From a checkpoint of a small mixture-of-experts model trained on Wikipedia: 10 layers, a sigmoid router.
Below are experts of layer 3 (counted from 0) of a mixture-of-experts language model. Rows are named router (the router's row for the expert), gate (a neuron's input weights, with its number), up (a neuron's input weights, with its number) and show model dimensions 0-159. Each number is 200 + 30 x the weight over its row's rms, rounded and kept within 0 to 999.
Before each expert's rows: "gets" lists some tokens that make up at least twice as much of what it gets as of all text. This comes from a sample of Wikipedia text that the model never trained on. Tokens count by the router's weight.

# expert 6
gets: " the", " of", " a", " to", " in", " and"
router,159,252,225,223,187,202,225,233,186,194,214,224,154,233,197,231,180,211,231,177,190,134,228,243,170,200,222,255,228,228,193,165,200,193,210,210,214,201,217,186,191,190,118,178,209,243,265,166,200,186,193,223,247,168,194,229,186,210,174,202,230,186,228,186,268,204,229,176,207,197,237,158,233,220,162,193,197,205,208,152,186,189,200,182,152,195,246,177,198,175,238,162,169,180,207,194,162,175,232,278,189,183,189,142,224,219,173,234,119,214,153,156,238,209,157,225,162,201,218,200,141,217,218,174,247,249,184,209,172,194,210,191,240,172,188,205,151,178,142,271,184,183,215,196,224,199,207,212,178,205,218,196,214,201,234,206,193,196,260,157
gate1,198,227,150,266,245,187,169,200,200,194,165,202,197,179,149,181,131,220,186,189,240,201,267,161,232,149,243,211,195,204,213,174,197,223,217,210,187,214,260,184,209,227,171,211,198,228,242,140,164,214,222,272,246,188,174,202,214,135,152,159,205,243,262,225,247,191,214,179,202,212,244,219,237,207,201,164,233,208,190,166,180,133,202,204,219,204,198,200,165,173,187,201,156,246,158,197,139,159,188,212,218,198,215,192,163,150,203,236,208,231,199,205,240,210,162,229,207,210,220,215,233,198,249,221,219,211,206,150,161,214,201,239,217,170,180,180,173,185,188,213,251,209,257,189,212,230,209,234,163,220,244,196,201,166,240,176,199,181,229,192
up1,202,243,181,215,223,209,197,223,192,201,202,254,204,191,157,139,149,234,180,171,196,187,230,210,260,192,230,236,234,221,173,192,194,280,201,201,263,193,236,203,220,218,170,234,239,232,232,223,190,238,226,197,196,180,204,223,202,220,230,160,176,126,249,267,224,221,175,259,240,200,240,182,164,183,206,162,183,175,164,166,212,147,220,186,215,143,171,266,259,197,183,222,205,241,198,202,137,217,170,145,181,223,201,191,191,200,224,208,227,220,146,192,234,241,185,220,216,229,184,186,233,191,201,202,222,226,192,182,187,195,178,188,174,199,213,156,191,166,197,174,236,264,200,130,226,204,208,257,192,203,208,223,207,150,200,204,196,202,231,167
gate2,226,230,189,173,230,211,220,213,177,230,149,176,165,177,205,241,231,210,171,190,203,205,203,234,185,232,184,239,154,178,203,169,194,219,178,249,138,194,203,201,213,184,241,239,201,198,256,245,201,171,231,257,203,219,163,207,235,172,201,189,159,205,199,250,230,198,221,145,214,205,200,257,229,193,266,275,221,226,189,175,175,200,173,230,183,190,181,214,187,246,229,206,220,180,188,238,222,217,253,203,206,241,196,234,172,212,241,168,209,198,207,176,149,135,197,224,208,158,212,203,207,163,205,166,167,216,178,218,176,160,256,227,202,197,171,220,269,173,169,246,161,183,201,215,223,250,207,206,160,158,218,179,153,192,180,122,156,153,213,177
up2,170,131,215,198,218,210,188,195,170,215,228,233,207,257,187,185,174,196,183,212,223,184,179,215,212,143,204,192,274,221,184,178,211,207,196,204,225,144,255,205,183,220,183,254,217,170,223,158,188,178,194,171,205,169,199,178,184,202,163,223,187,208,196,181,176,186,200,212,233,171,153,152,197,167,177,182,224,199,255,189,237,198,205,192,207,225,255,242,149,184,237,131,202,139,184,168,194,200,177,212,227,221,153,239,321,159,165,150,228,188,169,192,177,219,173,132,233,192,227,179,219,225,233,187,219,204,188,201,229,199,194,161,239,183,219,213,178,205,171,252,204,200,189,181,159,155,192,203,194,256,194,239,208,257,166,173,198,200,155,185
gate3,187,201,215,267,200,194,188,201,148,181,234,206,169,256,248,213,209,182,206,201,258,209,254,164,203,227,225,253,180,197,205,228,170,238,191,156,169,150,211,223,205,203,260,204,188,203,213,225,221,159,221,182,184,218,177,186,168,214,181,230,256,213,163,188,202,173,147,155,153,176,203,210,204,207,196,230,192,214,267,187,186,184,169,220,164,215,150,216,158,151,164,137,244,162,210,219,166,217,143,195,183,237,177,209,215,231,214,179,121,216,206,182,173,219,209,220,223,180,213,166,199,255,176,214,217,181,234,155,178,176,214,214,178,215,219,169,206,224,263,129,222,184,209,173,189,164,257,188,185,162,228,193,212,205,238,174,253,193,248,189
up3,216,207,218,193,205,149,169,193,190,147,218,212,213,157,155,203,192,206,171,268,163,235,179,224,210,146,237,179,202,143,170,182,228,186,192,224,218,185,137,203,191,165,159,166,195,154,209,189,181,200,218,195,197,233,213,235,199,252,227,159,186,185,242,246,261,231,211,180,207,204,218,180,186,217,212,165,195,223,175,221,189,200,165,221,277,167,204,180,187,216,185,177,209,193,175,176,203,187,234,156,219,232,186,238,129,166,192,220,241,149,245,206,185,219,160,227,188,219,185,181,221,221,220,174,252,197,225,178,194,167,236,222,196,165,201,197,185,126,215,176,195,232,162,236,218,182,139,152,231,237,195,261,188,256,215,174,173,215,125,212

# expert 19
gets: "\n", "-", " ", "c", " 0", " 1"
router,174,239,220,176,207,160,200,189,207,207,210,129,180,173,160,235,227,170,206,256,219,201,174,201,123,179,250,222,209,204,240,229,224,150,198,172,216,213,174,165,158,216,179,135,159,240,153,219,169,174,173,206,273,223,215,247,205,213,157,187,241,240,233,200,216,187,225,194,197,210,188,169,240,173,239,215,250,197,146,196,180,190,182,205,167,215,166,163,150,177,231,182,205,174,185,170,225,178,200,215,193,198,183,186,219,208,156,218,126,187,212,127,265,156,194,202,222,162,207,256,171,196,186,194,155,148,191,177,187,196,226,217,250,223,205,223,214,185,194,211,226,196,211,198,164,226,198,176,152,155,170,209,176,205,234,213,237,151,219,215
gate4,183,194,187,153,202,203,219,256,183,196,197,225,241,174,187,177,187,186,168,226,196,189,158,191,209,159,181,186,240,277,186,175,255,166,189,169,175,222,185,175,161,173,226,115,206,194,216,199,195,215,199,197,260,259,171,235,221,201,186,189,206,130,219,193,267,179,157,258,169,196,215,248,202,197,158,243,212,192,167,177,192,178,215,220,171,189,209,194,175,179,228,239,274,148,221,147,150,192,251,209,236,192,201,158,210,218,207,249,190,223,223,169,206,180,169,193,189,225,191,155,229,229,210,222,215,211,160,181,198,221,160,211,212,168,150,214,148,180,211,180,208,204,180,206,218,221,186,213,177,229,167,271,241,242,199,233,164,216,225,244
up4,230,256,185,246,179,223,181,162,189,228,143,227,174,252,187,225,164,230,206,198,171,180,191,202,194,212,182,191,166,191,175,215,228,161,207,223,208,141,193,237,222,213,123,252,168,193,149,187,189,197,195,172,189,199,248,218,208,209,222,262,195,194,203,162,118,248,242,179,239,170,166,171,205,227,216,192,178,194,220,260,175,222,212,139,180,173,180,184,233,198,252,151,173,199,179,239,264,215,182,201,188,193,251,244,221,175,154,229,246,180,208,181,166,200,214,246,213,176,206,200,208,140,203,220,209,205,240,243,172,193,221,177,206,211,156,204,221,239,159,200,227,210,213,193,204,196,165,201,269,189,242,202,242,185,250,186,218,174,230,174
gate5,130,154,221,226,184,167,210,192,190,237,229,205,229,239,244,186,199,196,152,153,139,218,180,257,183,213,204,155,201,244,210,212,171,194,206,161,235,220,198,159,215,198,256,203,196,154,201,232,217,224,173,193,251,235,233,187,148,202,173,142,228,122,218,166,179,194,190,167,203,220,180,177,239,173,164,219,241,182,242,191,155,179,152,207,159,187,267,177,147,229,182,196,211,216,200,219,188,200,231,231,201,169,186,180,216,237,204,196,155,235,175,209,206,173,126,204,203,224,195,142,206,199,200,276,181,162,235,184,207,127,186,181,157,222,173,209,183,170,214,177,221,179,172,198,197,181,188,171,174,196,151,201,200,182,210,162,207,181,200,234
up5,238,172,191,228,179,195,234,140,258,217,204,181,190,257,166,178,209,161,239,147,232,258,219,186,211,186,201,228,161,169,195,142,199,197,177,221,180,254,195,210,198,196,186,233,213,195,166,167,198,199,183,262,167,222,207,186,196,230,198,201,183,207,239,176,243,164,223,222,226,205,159,228,215,233,206,197,160,166,181,201,202,203,159,241,190,181,213,217,186,240,185,159,178,183,199,172,258,171,213,208,202,203,173,254,213,140,165,226,218,200,229,161,216,164,208,209,195,209,228,237,158,215,152,208,185,236,274,179,190,179,229,206,225,219,225,173,146,211,195,200,157,226,213,238,195,135,187,258,251,167,210,106,157,245,206,192,224,222,174,173
gate6,182,215,235,243,262,181,151,228,223,217,228,186,170,221,189,181,163,228,211,239,178,212,208,169,177,209,210,229,207,258,208,181,187,228,203,177,197,198,224,176,246,193,218,176,181,217,187,225,155,194,190,204,217,155,225,173,181,224,210,229,250,125,200,207,169,144,175,213,207,215,172,209,229,189,204,136,204,212,186,212,226,189,159,269,217,203,209,211,166,179,215,198,194,147,136,277,207,195,208,201,217,181,209,213,213,181,100,175,206,205,212,147,234,140,200,248,180,117,196,218,222,201,213,221,227,196,215,205,130,166,221,211,198,209,178,225,191,187,178,204,202,235,245,243,182,134,186,215,202,223,217,171,223,264,186,176,254,191,205,219
up6,206,164,186,256,205,250,239,210,189,163,216,175,201,153,211,148,173,154,181,145,181,221,223,271,124,215,155,154,229,183,219,189,184,204,187,192,234,208,190,201,151,203,175,163,222,219,168,188,207,172,193,214,164,218,187,197,231,185,192,232,228,182,186,249,233,176,242,204,206,156,178,248,174,202,182,206,176,200,183,225,179,174,180,178,233,241,212,161,199,166,175,196,206,217,263,244,174,163,207,184,225,158,201,229,176,246,238,208,250,176,201,243,162,239,205,279,187,180,220,200,274,220,229,199,217,195,159,204,175,245,225,204,192,247,150,195,189,181,229,188,163,214,202,177,192,180,256,188,162,219,266,241,212,246,223,185,186,194,226,181

# expert 16
gets: " the", " of", " in", " and", " to", ","
router,194,214,174,166,171,249,251,270,188,160,186,160,174,221,230,147,168,207,233,145,224,163,211,184,156,171,200,255,200,202,222,168,157,211,210,231,169,196,270,182,226,164,207,192,197,186,192,193,176,136,167,204,215,187,145,177,226,204,178,190,206,259,214,212,232,175,185,166,235,137,218,168,238,209,219,174,169,178,182,153,171,199,192,165,170,248,231,176,178,190,229,140,135,193,198,213,187,165,253,224,201,212,195,169,212,182,150,208,154,172,194,170,204,187,201,175,218,203,194,211,189,205,214,176,237,181,171,221,139,168,202,216,236,190,135,216,179,198,169,197,197,157,190,231,203,173,200,139,163,161,219,203,236,263,228,219,166,223,199,200
gate1,215,189,189,136,185,179,160,183,212,167,207,194,233,228,185,196,196,208,208,185,215,214,216,176,196,169,187,202,202,205,180,182,161,212,207,216,195,147,211,162,161,219,171,191,275,215,167,186,176,211,226,212,179,216,168,182,195,130,173,175,186,204,269,194,164,169,211,233,202,206,228,206,259,215,163,182,186,165,284,183,231,128,146,204,217,181,192,279,183,187,174,148,134,237,173,192,198,200,222,207,175,172,212,178,252,185,167,169,193,226,190,219,174,201,290,174,167,182,204,193,205,174,214,227,218,180,153,209,183,212,153,209,203,216,237,239,218,187,232,234,174,162,199,179,210,192,170,95,193,196,185,206,210,208,199,230,210,260,218,168
up1,216,203,199,148,211,211,161,202,229,142,244,166,229,205,147,191,197,190,194,183,248,231,198,183,218,181,210,224,187,184,203,165,164,221,196,215,229,173,257,198,197,223,199,229,238,230,172,217,166,190,240,206,190,183,188,205,184,168,158,129,183,174,221,201,164,150,191,242,212,173,214,209,249,183,226,197,166,200,216,185,255,193,172,220,224,187,221,299,184,169,208,142,126,218,180,225,192,217,217,175,184,169,195,183,261,192,195,155,215,226,215,221,180,192,231,198,139,204,227,143,216,151,197,239,177,205,174,230,239,217,185,181,180,186,238,191,252,163,214,205,136,171,207,142,230,157,192,118,198,182,219,241,212,201,189,222,159,231,206,182
gate2,215,164,187,185,220,220,223,203,243,165,287,168,194,216,242,181,216,173,188,174,195,267,208,180,246,239,222,192,202,186,253,149,212,237,232,162,144,219,218,207,207,184,187,155,196,214,183,241,248,167,213,245,209,211,173,183,153,213,205,133,198,178,211,237,191,183,215,173,192,214,201,260,232,244,213,167,250,197,221,184,255,160,185,191,220,231,198,187,161,211,189,218,184,168,159,185,241,171,169,186,234,226,185,197,220,240,235,278,202,184,220,205,223,152,187,198,232,217,219,217,168,201,157,270,229,193,234,212,186,269,226,194,205,238,162,243,223,155,189,165,205,204,168,211,200,210,174,161,150,157,174,167,230,191,221,199,189,244,197,191
up2,198,235,198,142,243,191,202,165,211,196,188,208,245,202,171,176,232,180,224,252,208,239,172,223,154,130,198,219,252,202,181,241,235,220,204,174,213,187,157,194,242,250,183,199,247,197,232,138,195,183,227,266,195,239,210,244,164,163,213,183,218,228,218,179,151,159,216,238,183,278,227,175,156,191,176,189,185,204,173,179,222,217,213,206,215,215,179,164,224,220,183,212,173,234,212,162,231,206,208,190,214,148,241,230,190,137,184,161,207,207,225,243,175,98,239,204,193,208,181,200,197,146,228,190,178,174,167,198,203,187,243,148,189,224,208,188,247,234,195,210,216,228,171,159,209,213,200,254,173,206,234,197,232,206,198,212,184,155,188,161
gate3,200,223,216,218,189,218,201,217,193,161,191,210,176,166,210,234,184,236,152,189,199,242,205,243,116,172,162,198,195,205,166,189,170,180,198,223,253,198,201,213,171,246,201,255,163,209,185,184,211,261,209,190,218,166,181,168,220,180,198,132,193,247,142,237,207,219,204,208,228,228,202,201,160,186,167,237,206,131,193,212,196,229,239,205,203,224,188,189,227,235,189,160,163,180,234,196,137,164,173,191,199,220,213,208,141,207,173,160,212,168,191,224,171,206,268,199,215,204,240,182,150,204,216,182,230,202,210,266,203,223,182,205,146,167,243,199,181,158,200,190,226,192,189,227,200,97,187,170,174,199,241,221,210,255,260,178,182,202,190,252
up3,193,187,230,197,194,178,168,201,207,197,211,197,206,232,248,164,206,225,222,189,190,214,183,190,153,191,206,178,190,208,146,219,186,211,280,202,179,209,212,176,215,158,235,198,192,195,173,147,190,214,235,203,241,235,206,177,244,210,221,166,188,199,185,185,143,221,195,194,235,268,200,233,186,221,198,128,203,179,188,235,223,230,218,249,214,159,207,202,186,185,140,196,193,238,178,123,211,208,201,166,151,180,202,209,191,181,226,178,194,220,156,226,173,147,113,124,202,243,236,243,151,159,184,219,196,188,198,213,189,204,167,193,197,180,167,242,239,107,186,196,237,160,237,211,264,182,179,199,189,200,173,133,157,199,188,194,215,180,201,194

# expert 7
gets: "\n", " |", "|", "-", "==", " "
router,152,243,195,231,233,185,185,182,167,224,185,141,156,211,171,152,229,194,204,250,217,207,206,212,159,153,205,154,176,194,226,199,272,165,213,211,183,225,214,215,211,235,104,159,177,188,196,155,160,175,215,180,217,182,191,216,217,197,211,271,216,228,181,180,198,186,164,159,188,163,231,226,300,251,183,239,240,215,190,219,200,202,172,152,205,210,157,135,167,174,238,192,174,233,194,222,208,201,240,218,213,229,221,169,145,218,180,197,188,181,199,217,225,165,164,262,219,119,204,244,214,224,216,177,181,220,220,181,204,210,220,247,190,198,170,208,207,222,187,182,159,219,217,200,156,189,232,184,202,220,239,199,240,199,202,179,224,203,215,204
gate4,195,175,153,216,194,175,236,161,215,177,196,145,266,195,185,221,201,214,189,186,216,258,243,176,206,213,199,179,229,203,186,230,196,167,189,212,201,168,213,189,240,172,180,225,216,200,207,191,211,177,215,221,176,200,223,157,224,206,213,189,253,190,244,175,240,147,175,142,277,196,222,210,230,171,240,193,295,169,211,194,209,190,232,253,218,197,212,206,204,169,158,218,226,239,194,160,158,174,171,193,265,172,189,263,178,199,194,193,204,200,191,237,228,163,216,142,164,247,150,192,204,192,205,160,186,140,136,180,203,195,199,195,158,220,228,178,244,225,257,210,265,209,220,183,224,197,185,233,206,165,192,222,195,203,239,186,197,170,264,233
up4,183,180,212,207,191,242,190,198,222,185,180,253,238,208,207,209,226,222,258,198,221,177,194,210,247,223,175,151,201,184,216,183,162,175,212,223,199,148,240,218,269,174,242,200,213,213,217,185,151,207,203,228,188,244,226,218,240,168,213,216,231,205,157,182,191,205,208,214,246,234,192,186,215,199,168,217,103,174,195,172,208,217,211,219,220,189,224,293,169,155,162,204,180,254,196,161,135,208,225,244,179,157,187,184,287,187,221,197,208,209,215,214,199,197,242,254,213,227,224,200,150,194,193,202,199,222,262,172,214,199,213,219,211,279,246,221,176,159,159,206,252,189,177,203,244,156,180,189,191,245,193,174,169,219,202,215,203,180,171,199
gate5,175,207,192,181,240,163,211,229,178,184,165,192,190,234,155,181,162,204,208,191,245,202,264,185,220,172,166,176,210,239,179,187,130,161,185,218,196,213,234,192,169,200,192,154,237,154,194,189,155,165,230,199,196,183,166,217,242,174,171,152,222,213,202,233,215,180,220,159,192,228,271,222,213,250,176,174,192,132,251,207,153,166,171,218,203,218,214,152,163,203,236,166,202,142,174,200,229,234,146,217,212,167,206,200,231,220,233,203,195,168,197,188,185,212,235,200,220,202,160,211,188,240,169,218,244,209,243,170,199,185,230,238,233,207,224,178,154,227,231,228,179,195,239,248,174,146,201,197,181,179,206,180,188,161,219,211,273,226,269,145
up5,155,203,234,181,210,236,164,220,184,211,216,243,246,226,136,128,214,250,145,222,218,208,187,203,202,213,213,193,236,266,167,216,178,193,199,138,206,255,179,254,214,231,157,168,258,151,185,169,206,207,160,158,160,186,202,193,163,205,220,229,220,187,191,190,149,263,174,205,177,234,192,211,235,231,190,201,177,221,198,221,220,218,175,168,207,163,173,183,234,214,246,216,193,200,250,203,235,212,198,170,198,214,235,191,183,233,207,191,225,180,252,197,144,218,187,202,188,173,219,174,231,183,172,171,223,223,210,241,196,208,226,196,217,138,186,193,202,231,233,153,186,245,176,167,161,173,239,237,189,243,214,287,181,167,202,194,213,228,194,255
gate6,252,193,126,239,186,210,204,195,173,205,260,203,216,183,150,244,221,195,189,209,182,188,161,166,233,223,213,166,219,211,198,174,176,188,232,224,185,180,180,206,247,208,228,220,217,163,129,206,228,122,192,165,190,158,222,190,137,206,213,218,223,197,231,241,180,158,219,150,221,194,166,171,199,224,169,216,198,206,167,199,219,215,178,158,205,148,172,217,243,236,131,178,196,269,245,233,190,226,148,163,212,174,167,186,168,188,199,190,209,197,242,201,239,177,182,224,211,245,186,197,152,216,195,193,204,183,204,189,215,159,204,219,186,213,147,175,219,156,208,199,225,248,241,179,231,215,262,252,274,183,191,256,203,190,166,167,197,185,216,210
up6,171,194,201,228,204,189,183,215,180,181,231,246,173,192,193,216,172,164,170,183,190,181,191,213,220,129,197,174,159,190,191,239,204,158,192,221,206,177,199,188,107,213,166,200,204,177,203,235,226,221,182,211,181,171,202,162,215,230,176,194,179,222,202,167,163,206,212,240,133,209,212,186,217,133,198,195,160,120,181,202,184,185,199,143,196,187,175,139,177,256,189,206,195,167,205,242,142,148,177,225,206,210,188,202,231,221,225,169,214,231,160,192,218,218,221,252,197,194,153,231,229,225,213,196,185,195,215,247,200,254,188,231,237,165,233,240,178,207,232,227,201,264,162,200,190,257,168,197,125,168,258,176,157,168,158,207,190,150,199,179

# expert 11
gets: " |", ",", " ", ")", "\"", "s,"
router,237,234,191,213,151,163,195,164,205,219,208,173,188,191,217,211,208,216,220,232,182,189,209,201,172,140,236,184,156,194,253,206,209,122,265,220,180,202,177,192,166,169,203,187,194,200,234,156,202,181,207,224,221,219,127,186,248,199,203,228,200,278,232,184,181,217,152,178,219,202,224,173,217,199,196,156,239,207,184,172,186,233,202,193,200,207,175,217,207,218,182,193,198,119,185,180,187,156,181,219,205,227,207,192,205,179,143,178,186,189,197,140,201,154,171,166,219,176,150,278,138,188,151,201,209,138,209,252,185,210,204,198,257,221,164,215,232,191,198,255,230,198,270,281,228,236,188,170,169,214,217,200,200,198,216,200,201,176,184,214
gate5,203,191,182,217,234,217,189,174,167,178,203,237,223,166,150,152,193,172,149,173,210,222,213,242,253,214,157,228,251,176,211,179,170,206,197,211,193,163,210,179,244,167,162,221,298,149,220,177,176,161,211,257,228,138,193,250,200,183,191,224,222,223,173,198,209,178,262,183,198,235,258,202,240,219,159,227,170,234,264,217,205,163,235,166,211,225,164,203,232,191,195,189,178,195,198,221,187,188,196,180,254,231,192,200,169,239,195,199,190,187,247,211,195,238,147,206,178,166,176,181,204,191,211,175,237,234,159,201,181,180,199,180,226,264,201,232,199,261,165,246,192,193,248,201,209,213,210,197,219,197,131,199,160,205,208,202,233,135,217,213
up5,239,207,190,219,164,213,186,155,207,216,246,211,215,142,174,220,212,179,135,222,217,242,180,204,262,201,209,238,254,182,214,180,199,134,152,173,200,172,185,210,179,166,172,231,245,197,210,191,169,192,213,234,167,188,215,227,244,183,204,215,185,203,151,194,199,155,234,259,186,224,189,194,250,186,176,245,170,193,199,206,230,228,242,164,193,177,141,221,215,198,235,207,201,134,197,157,199,210,173,153,246,251,201,214,198,237,164,178,240,182,215,254,227,204,220,167,195,183,177,133,208,180,162,245,204,246,174,197,197,236,186,174,195,234,128,217,223,181,205,240,176,239,197,218,195,195,188,215,241,219,106,228,180,244,193,214,217,179,199,213
gate6,141,168,185,219,233,190,202,262,227,185,188,198,208,233,223,220,255,211,153,191,214,191,216,171,166,237,176,189,156,248,239,255,180,206,226,213,234,279,260,185,201,206,222,219,165,212,244,202,196,209,172,194,223,185,152,206,154,190,183,192,236,166,209,156,203,208,184,210,200,178,212,253,165,160,224,204,199,198,254,222,183,169,212,176,180,215,202,184,161,167,178,179,222,173,214,228,197,172,191,182,218,198,188,256,203,156,135,207,179,195,152,224,125,217,201,237,238,211,158,159,184,293,182,171,205,231,227,230,161,203,168,207,260,182,182,184,237,201,178,206,193,162,206,183,204,181,182,210,184,169,221,208,236,215,210,150,135,209,257,229
up6,196,215,260,187,198,263,222,214,215,269,178,295,176,209,213,196,240,227,224,223,184,218,192,197,212,269,240,213,199,227,159,201,140,170,168,199,173,236,220,221,206,170,179,177,179,158,200,199,213,161,188,153,190,176,221,157,145,181,184,209,185,217,194,180,224,200,182,183,216,198,172,213,195,217,186,252,124,198,206,177,228,170,228,173,179,210,186,246,240,206,170,190,175,239,211,214,221,228,201,176,156,147,237,179,161,152,105,201,238,197,224,215,194,204,180,235,202,210,170,169,147,232,184,243,187,211,243,221,210,191,214,215,238,176,199,171,179,216,143,186,180,238,168,207,176,160,179,208,173,197,170,165,226,154,177,226,168,196,248,208
gate7,216,217,223,186,208,175,233,223,240,190,206,163,179,184,117,198,209,189,228,185,201,196,176,168,207,214,197,186,228,181,235,202,209,153,179,237,195,153,187,189,212,201,180,196,151,145,225,199,204,187,186,186,254,182,145,237,193,148,165,165,202,290,253,233,196,174,191,186,177,194,165,220,262,192,236,229,190,251,229,211,210,166,202,178,153,194,223,215,237,164,253,183,212,208,200,210,168,155,198,202,222,167,184,226,243,192,172,209,168,208,178,172,235,163,210,198,203,197,211,194,182,167,204,250,172,130,141,196,273,204,206,228,261,196,202,215,218,259,182,164,213,202,244,138,166,222,170,196,161,180,118,215,199,199,190,203,188,175,237,207
up7,205,230,230,202,170,186,234,154,181,220,227,240,240,146,109,231,179,221,221,204,194,226,141,161,207,180,187,190,239,179,211,167,216,180,178,236,173,179,156,185,194,214,162,196,130,174,208,208,207,216,167,198,215,206,173,220,195,150,192,151,189,233,238,221,173,180,199,208,153,248,149,204,245,192,235,207,210,214,214,230,244,173,197,193,188,206,236,228,256,201,259,244,184,195,150,237,167,175,198,197,180,187,209,248,254,169,140,218,188,195,214,170,232,196,216,174,156,186,235,213,184,159,198,244,175,160,182,185,231,205,232,220,229,176,228,196,198,220,203,195,227,245,212,184,192,208,204,191,142,182,113,214,187,204,193,204,181,111,226,212

# expert 30
gets: "\n", "-", " and", "|", " on", " a"
router,179,234,143,205,215,198,216,212,157,214,183,181,160,201,173,154,184,172,163,231,231,188,244,246,136,194,218,202,162,230,190,207,236,168,241,218,170,215,218,209,179,179,186,175,210,204,196,192,169,125,186,212,260,180,166,223,195,223,177,217,180,206,178,172,230,205,252,225,158,190,180,211,235,218,174,268,215,211,202,178,199,173,176,187,211,257,182,143,177,195,281,154,187,213,211,245,200,221,231,238,251,228,253,118,159,202,195,254,189,186,242,216,206,167,197,241,238,124,179,210,210,195,234,165,209,182,237,209,161,198,212,230,212,176,162,173,183,237,160,218,203,188,236,220,187,163,232,175,188,174,204,173,233,209,189,193,204,217,222,252
gate0,166,226,193,217,222,157,188,189,215,241,179,149,213,180,241,248,192,203,198,186,149,181,203,199,222,170,212,228,221,193,189,181,242,169,128,208,172,168,196,185,209,187,172,254,160,210,226,209,177,218,186,262,180,121,176,178,239,225,212,228,171,172,213,188,223,175,172,190,208,249,202,211,155,207,217,209,180,134,215,198,193,170,215,217,212,200,219,197,250,213,232,154,283,195,241,180,234,249,152,196,172,153,240,178,169,187,167,253,255,208,211,222,193,242,209,197,163,205,185,220,174,176,261,176,222,192,208,203,225,174,181,179,157,204,168,189,229,160,214,225,173,180,235,250,240,255,196,173,229,185,205,192,262,133,205,183,170,170,214,204
up0,211,163,190,230,212,221,227,191,163,183,194,178,247,188,161,169,173,205,221,175,164,179,194,197,222,166,225,210,257,194,161,169,206,130,188,185,173,180,172,216,211,210,181,173,233,164,270,209,203,192,127,220,169,208,248,208,160,131,172,242,246,178,175,174,184,215,175,194,221,221,201,159,179,211,160,198,156,150,177,138,209,236,167,227,221,235,212,234,193,189,193,224,164,245,232,240,187,176,172,181,172,197,155,187,218,210,207,257,227,207,207,228,277,155,211,168,206,157,168,221,128,156,204,205,154,217,209,168,233,217,245,173,217,212,196,197,178,172,186,201,168,191,189,216,201,226,183,191,121,165,185,158,211,203,218,251,226,194,206,181
gate1,151,182,196,226,220,192,240,236,146,175,180,180,227,199,133,253,191,201,213,192,208,241,184,239,178,217,226,191,191,164,203,199,264,260,224,216,152,198,180,227,198,194,212,214,187,179,171,202,202,179,206,198,220,238,205,221,185,212,209,174,158,233,199,214,195,215,165,205,221,197,259,176,130,209,192,181,225,183,160,204,181,198,165,200,187,234,229,188,155,219,206,163,192,193,130,190,153,210,213,184,214,192,227,184,164,209,218,214,265,182,211,148,163,250,193,244,183,225,157,146,230,203,216,141,212,211,191,185,276,227,151,225,224,207,248,191,150,263,145,209,186,180,174,242,195,141,248,217,189,235,220,194,182,195,216,232,259,235,166,209
up1,181,166,155,237,157,176,156,171,165,179,181,178,182,233,251,160,280,227,187,229,197,211,195,169,209,203,204,182,221,206,186,220,197,169,187,242,204,165,130,189,243,232,160,181,217,227,222,168,207,175,191,235,145,195,214,152,201,192,195,237,197,172,176,179,220,235,156,153,232,219,203,246,232,237,158,165,211,193,197,184,233,218,144,177,180,152,212,195,200,201,180,198,217,151,263,169,204,221,199,180,203,178,197,235,250,235,146,222,158,202,218,212,233,192,211,177,170,204,223,254,178,183,234,183,193,199,193,207,179,172,237,250,209,203,201,204,259,230,239,212,189,193,226,200,210,276,107,186,197,241,184,185,205,235,208,176,158,144,205,177
gate2,185,203,188,163,205,193,170,149,213,194,162,167,192,188,187,178,243,174,211,156,183,216,184,236,209,269,206,170,202,250,215,269,168,253,263,205,241,237,221,179,188,201,253,211,218,175,186,248,146,152,210,230,217,202,182,245,182,204,179,162,199,232,173,254,243,186,194,210,210,199,231,234,245,228,161,252,183,181,227,227,245,167,237,215,238,145,219,214,185,188,191,170,216,216,239,158,190,134,183,220,219,169,200,159,182,224,240,188,185,226,220,190,253,252,255,218,178,217,202,225,234,216,222,182,249,201,260,192,192,182,171,137,183,191,184,166,175,174,176,168,247,219,195,192,171,186,208,170,207,196,202,177,187,174,224,213,247,211,150,222
up2,208,155,246,170,205,201,179,184,203,150,248,163,183,206,197,225,180,203,186,197,160,195,186,210,253,178,247,167,178,250,229,178,226,182,242,198,195,183,213,225,241,157,164,206,201,173,171,168,156,135,222,218,269,197,209,210,163,199,242,211,232,163,195,213,169,188,193,199,146,173,190,157,173,231,232,238,168,180,211,175,154,212,165,167,159,195,205,211,211,234,199,250,179,196,204,212,149,248,148,175,244,173,249,215,258,188,198,223,175,195,237,238,208,190,147,238,251,219,175,190,209,202,240,224,135,211,194,142,228,190,174,217,194,189,202,239,176,195,148,153,234,210,191,251,192,190,242,198,159,217,211,223,228,188,205,199,196,126,235,217